Experts of a small language model.
Size: width 768, vocabulary 47217, 274M parameters.
Experts: 224 GeGLU neurons an expert, a softmax router.
Training: a variant of Muon for the experts, 8356 steps.
Below are experts of layer 3 (counted from 0) of a mixture-of-experts language model. Rows are named router (the router's row for the expert) and show model dimensions 512-767. Each number is 128 + 32 x the weight over its row's rms, rounded and kept within 0 to 255.
After each expert's rows: a language model's description of what the expert responds to; "raises" lists some tokens whose logits its average output raises strongly, later layers aside. This comes from a sample of Wikipedia text that the model never trained on.

# expert 9
router [165  79 130 123 147 126 109 167  90 119 148 132 155 159  99 145 136 153 102  93 100 174 136 127 164 161 130  79 148  92 151  94  91 166 113 111 114  90 115 131 124 102 145 168 142  90  88 204 144 150 159 132 125 173 243 165 177  92 170 127 160  90 145  98 169 171 101 123 104 141 149  71  87  89 126 162 145 146  85 133 137 151 155 175 105 155 155 173 175 105 169 175 127 130 119 122 133 157 153 111 144 197 182  68 102 183  78 140 114 135 133 146 110 105 138 105 122 174 156  90 108  94 160 193 166 175 106 164 173 114  90 187 166 103 181 101  79  93 167 168 156 207 172  88  98 119 195  80 164 136 135 112 155 161 114 126  95 115 146 100 152 160 155 161 102 171 133  80 167 163 107 178 163 154  81 178 153 151 111  85  87 105 174 138 121 129 140 109 159 166  70 124 164  89  81 173 162  89 137 155  87 101 166 159 177 128  79 164 125 103 151 106 172 104  83 144 133 141 129 127 156 159 160 131 125 189  63 124 168 145  78 182  95 155  85 166 173 159 133 132 142 154 164 109 161 110 120  98 168 160  75 151 165 128 125 140]
It responds to: Name and title starts
raises: "af", "aid", "off", "om", "ness", "fer"

# expert 18
router [121  96 133  96 190  96 100 124 133 130 130 156 121 108  65 170 182 186  94 138 131 121 149 145 138 137 208 142 141 102 117 136 136 135 121 154 145  84 114 118  80  92 179 159 153 107 168 155 148 147 121 132 139 141 126 173 158  75 149 185 132  87 149 109 187 170 123 167 125 147  94 107 108  96 127 117 135 101 114 170 128 150 170 148  97 108 139 170 166 120 165 201  85 141  96 152 132 177 107 173 167 165 108 108 113 146 141 124 116 177 134 102 119 138 102 105 160 128 186 112 130 112 181 146 105 129 145 156 138 120 111 159 160 160 115 171  93 140 152 129 172 168 196  85 116 152 132 127 108 104 109 170 152 197 112 137  83 131 139  40 152 166 174 144 117 148  89 119 145 171 136 147 149 181 117 158 130  90  91 147  85  98 131 154 156 126 131  87 126 162 142  62 133 107  94 130 130 122 115 124  98 143 159 161 161 136  32 101 143 193 133  93 173 124 104 108 155 169 161 142 162 160 112 172 109 112 120 107 162 115 120  95 109 165  89 178 140 112 122  73 144 114 143 129 138 101 148 146 118 136  81 136 137 130 149 141]
It responds to: Line breaks, list punctuation
raises: "|", " ", "-", " The", "==", " In"

# expert 14
router [169  91 137 210 128 157  87 139 149 109 173 129 158 101 171 119 168 132 158  91 148 199 120 111 144 154 142  86 133  97 170  83  97 161 105  77 157  90 133 106 156 102 140 166 145  93  80 107  96 117 102 122  76 162 153 159 172  81  83 126 149  84 157 100 166 132 108 131  96 160 115 101  82  89 118 143  71 146  98 148 130 178 161 173 124  75 146 164 170  90 167 148 132 146 121 111 100 163 123 141 107 174 115 102 104 141 127 114 140 169 105 176  93  89 121 129 129 176 120  94 130  88 161 155 129 128  98 154  22  95 124 156 168 135  86 148 107 198 169 149 124 121 158  93  99 105 152 104 165 202 115 148 156 105 149 160  82 137 161  91 159 124 155 117 110 164  87 128 153 146 115 141 162 144  93 152 107 184 127  90 108  98 137 127 137 103 146 136 127 162 139 143 191  84 111 204 155 115 191 147  89 142 182 189 153 185  90 175 128 133 140 124 157 119 100  74 180 152 149 152 160 173 121 117 146 188 120 103 158 120 106  89 162 169  91 166 167 134 219 140 128 202 123  71 137  82  96 155 103 162  86 193 172 127 138 135]
It responds to: Abstract nouns, gerunds
raises: ",", ":", "."

# expert 10
router [164  84 140  93 137 122 158 171 141 167 182 188 144  77 127  94  97 173  86  84 177 158 121 131 162 168 155 139 134 111 117 171 118 161 126 148 118  87  68 125 135  88 149 165 145  79 106 164 114 163  88 134 125 158 148 172 174  98 168 104 151 100 127 106 163 132 131 113  87 146  97 124  62  98 168 145 132 172  81 181 122 175 143 162 150 187 140 159 166 101 166 142 105 122 122 107 106 158 152 147 133 128  85 128 107 116 175 117 116 140 120 211 117 192 121 154  64 191 129  88 134  86 161 101 105 137 115 167 152 141 100 149 169 179 118 107  72 142 167 147 152 183 169  84  97 143 153  67 148 176 151 113 149 138 142 147  96 116 177 110 161 156 167 114 106 168 149 100 167 172 113 125 145 144  86 159 109 104 103  91  96  95 159 134 116 100  79 130 160 170  99 114 172  92  88 107 164 112 162 125  85 150 164 178 169 140  95 172 131 108 172 141 161 107  95 116 146 162 148 106 169 149 153 153 126 157 115 127 157 117  95 146 125 163  97 155 160  93 126 119 117  96 108  94 121  89  52 144 145 110  84 127 160  65 136 145]
It responds to: Person name parts
raises: "'s", ",", " (", "\n", " and"

# expert 13
router [175  83 152 182 115 107  95 175 137 145 173 138 167 105 145 140 137 160 138  88 146 169 143 159 164 168 182 101 145 103 147 107 101 167 164 142  80  91 125  92 131  99 172 170 130  96 132  94 137 142 103 130 165 163 203 175 188  86 171 101 146  80 151  81 169  90 163 117  87 175 119 154 102  87 174 156 101 133  82  85 121 172 148 177 208 152 127 171 172 101 172 156 126 127 141 137 135 162 148 166 172  83 105 130  91 146  88 105 123 121 134 114  89 206 130 138 111 158 138  84  79  77 182 110 177 139 126 168 119 141  98 174 167 129 167 143  89  97 178 116 167 162 169  92  88  94 163 100 170 191 105 116 163  92 109 148  84 131 165  92 153 153 176 147 107 173 163 101 169 162 109 144 163 166 110 164 114 152 129 110  81  97 189 168  56 125 108 144 137 165 151 125 181  83  98 129 155 110 159 116  89 123 163 144 178 161  87 123 142 102 125 136 174  92 105  99 155 127 154 125 170 170 113 136 129 141  96  89 171 120  87 155 129 155 100 169 157 124  87  96 125 160 116 116  67  93  66 150 151 104  91 127 174  56 118 133]
It responds to: Determiners and national adjectives
raises: ",", "s", "'"

# expert 3
router [170  88 140 194 121  84 145 140  77 107 165 112  93  46  93 117 125 153 137 128 120 162 160 169 141 119 120  79 161  89 153 172 112 160  78 177 118 102 124 104 118  82 128 169 133  98  99 153 142 142  68 130 131 148  95 168 146  95 172 137  78  84 116 106 152 133  97  41  78 132 174 130 121  82  70 139 159 149  83 205  78 159 120 152 151 102 128 156 162 108 167 141 131 137 146  82  99 179 131 139 101 169 139 111 128 126 115 115  72 171 113 144  84 123 117 157 149 155 128  82 153  85 156 138 188 130  81 179 140 129 121 160 151 119 160 101  71 118 155 128 143 129 158 107  95 101 120 114 155 109  87 127 170 154 140 152  90  72 142  82 156 153 174 127  90 170  96 114 185 142 173 105 167 155  89 163 167 102 150  86  93  82 154 137 135 186 160 147  82 170  74 171 144  94  77 148 160 115 117  87 116 167 132 158 153 145  97 128 138 115 141 124 149 115 122 182 147 123 126 153 156 183 124 212  71 132  75 160 164 186 132 124 118 138 117 148 175  77 120  88 109 149 126 133 110  90 172 162 192 104 102  95 155 106  94  84]
It responds to: Word-ending suffix pieces
raises: ",", "'s", " and", ".", " (", " in"

# expert 4
router [165  83 161  50 140 168 147 132 101 168 155  91 134 165 139 155  60 146 134 104 168 146 132  90 160 157 152  97 115  68 118 118 112 159 130 109 129  82 103 171 124 107 131 171 138  92 155 138 119 139 133 106 153 129 142 164 174  97 124 118 160 103 145  88 165 117 154 167 102 138 141 108  95  74  97  97 163  88  94  84 158 165 160 190 164 156 178 173 171  78 164 161 108 147 123 163 132 166 140 128 150 119 145 107  92 189  80 117 138 120  54  40 125 158 165 145 136 148 150  87  89  88 155 132 192 150 107 188 152 162  76 163 191  51  99  83 105  96 176 138 188 126 163  90  85  96 143 108 183 112 147 148 166 158 108 155  81 166 119 114 152 168 156 137  91 156 176  69 167 157 123 154 164 170 101 155 173 129 111 163 113  83 152 168 138 103 121  92 151 161 133 171 132  89  83 152 130 149 106 128  79 122 177 119 169 136 119 126 175 152 126 119 164 119 109  97 123 164 113 130 162 129 158 110 171 140  81 134 160  41  97 114 147 183  93 164 177 151 135 142 180 133 143 102 138 105  71 110  65 153  99 209 140 137 129 122]
It responds to: Foreign name fragments
raises: "'s", ",", "w", "-R"

# expert 19
router [167  88 118  85 179 100 138 185 167 137 148 143 120 111 147 127 169 149 118  97  78 186  74 122 147 168 176 105 121  89  81 175  85 172 137 113  66  86 149 158 134 120 172 158 143  89 134 165 123 130 123 124 161 158 116 169 157  94  85  75 123  93  99  86 165 159 162 100  91 144 103 111  95  92 192 111 144 162  86 101 142 172 171 165 151 129 118 168 165 111 170 155 140 122 146 138  92 167 124  86 105 118 141 135 113 139 145  90  83 125 125 136 102 154 139 130 120 164 166  89  91  87 166  97 146 113 123 179 114  98 105 178 163  89  87 106  84 132 174 200 145 149 170 110  99  87 166  86 156 148 107  85 171 178 147 170  82 123 178 114 175 160 162 141 108 162 142 115 157 159  93 171 183 158  78 170 106 157 134  74 106  98 160 147 140 172 160 144 157 171  63  75 173  80  87 161 162  56 159 139  91 139 153 145 162 104  80 144 113 141 152 115 170  89 104 118 145  94 157 125 169 167 149 161 109 133 139  77 164 159 104 162 123 159  88 177 161 130 136 143 115 167 114  98 174 105 112 170 136 113  75 163 161 118 139 152]
It responds to: Topic nouns after punctuation
raises: ",", "'s", "."

# expert 22
router [166  95 133 113 133 157 115 140 146 146 146 122  84 126 122 162  74 153 158 112  75 151 113 144 151 157 175 119 135  99 116 118 124 160 135 148 163  99 167  57 159 100 145 156 135 104 106  63 173 135 133 134 144 156 105 166 154  88 150  89 106  94 142 102 165 128  85  70  94 172 100 129 103  98 142 206 154 109  97  91 115 159 145 160 103 123 130 165 160 102 155 156 152 107  97 185 103 151  76 150  86 142 151  80  96  36 104 101 149  67 143 137  95 133 174 102  70 168 133  91 119  91 161 154 136 170 142 159 163 113  92 167 162 131 107 184  97 108 162 188 156 147 164  93  91 112 170  94 142 111 139 108 162 163 122 129  90 166 169 110 155 146 167  77 111 175 132 131 159 172  94 103 144 170  83 174 146 123 175  88 135 109 187 108 115 109  83 127  53 174 126 198 155  94  95 138 175  99  82 139 102 176 156 109 179 161  99 155 122 140 166 193 157  90 118 153 112 146 145 123 166 163 100 158 125 132 102 104 161 172  88 118 165 173 111 167 164 142  88 153 134 129 222 106 148 107 149 138 172 151 103 125 170 121 146  85]
It responds to: Mixed verbs, suffixes, ordinals
raises: ",", " on", "ed"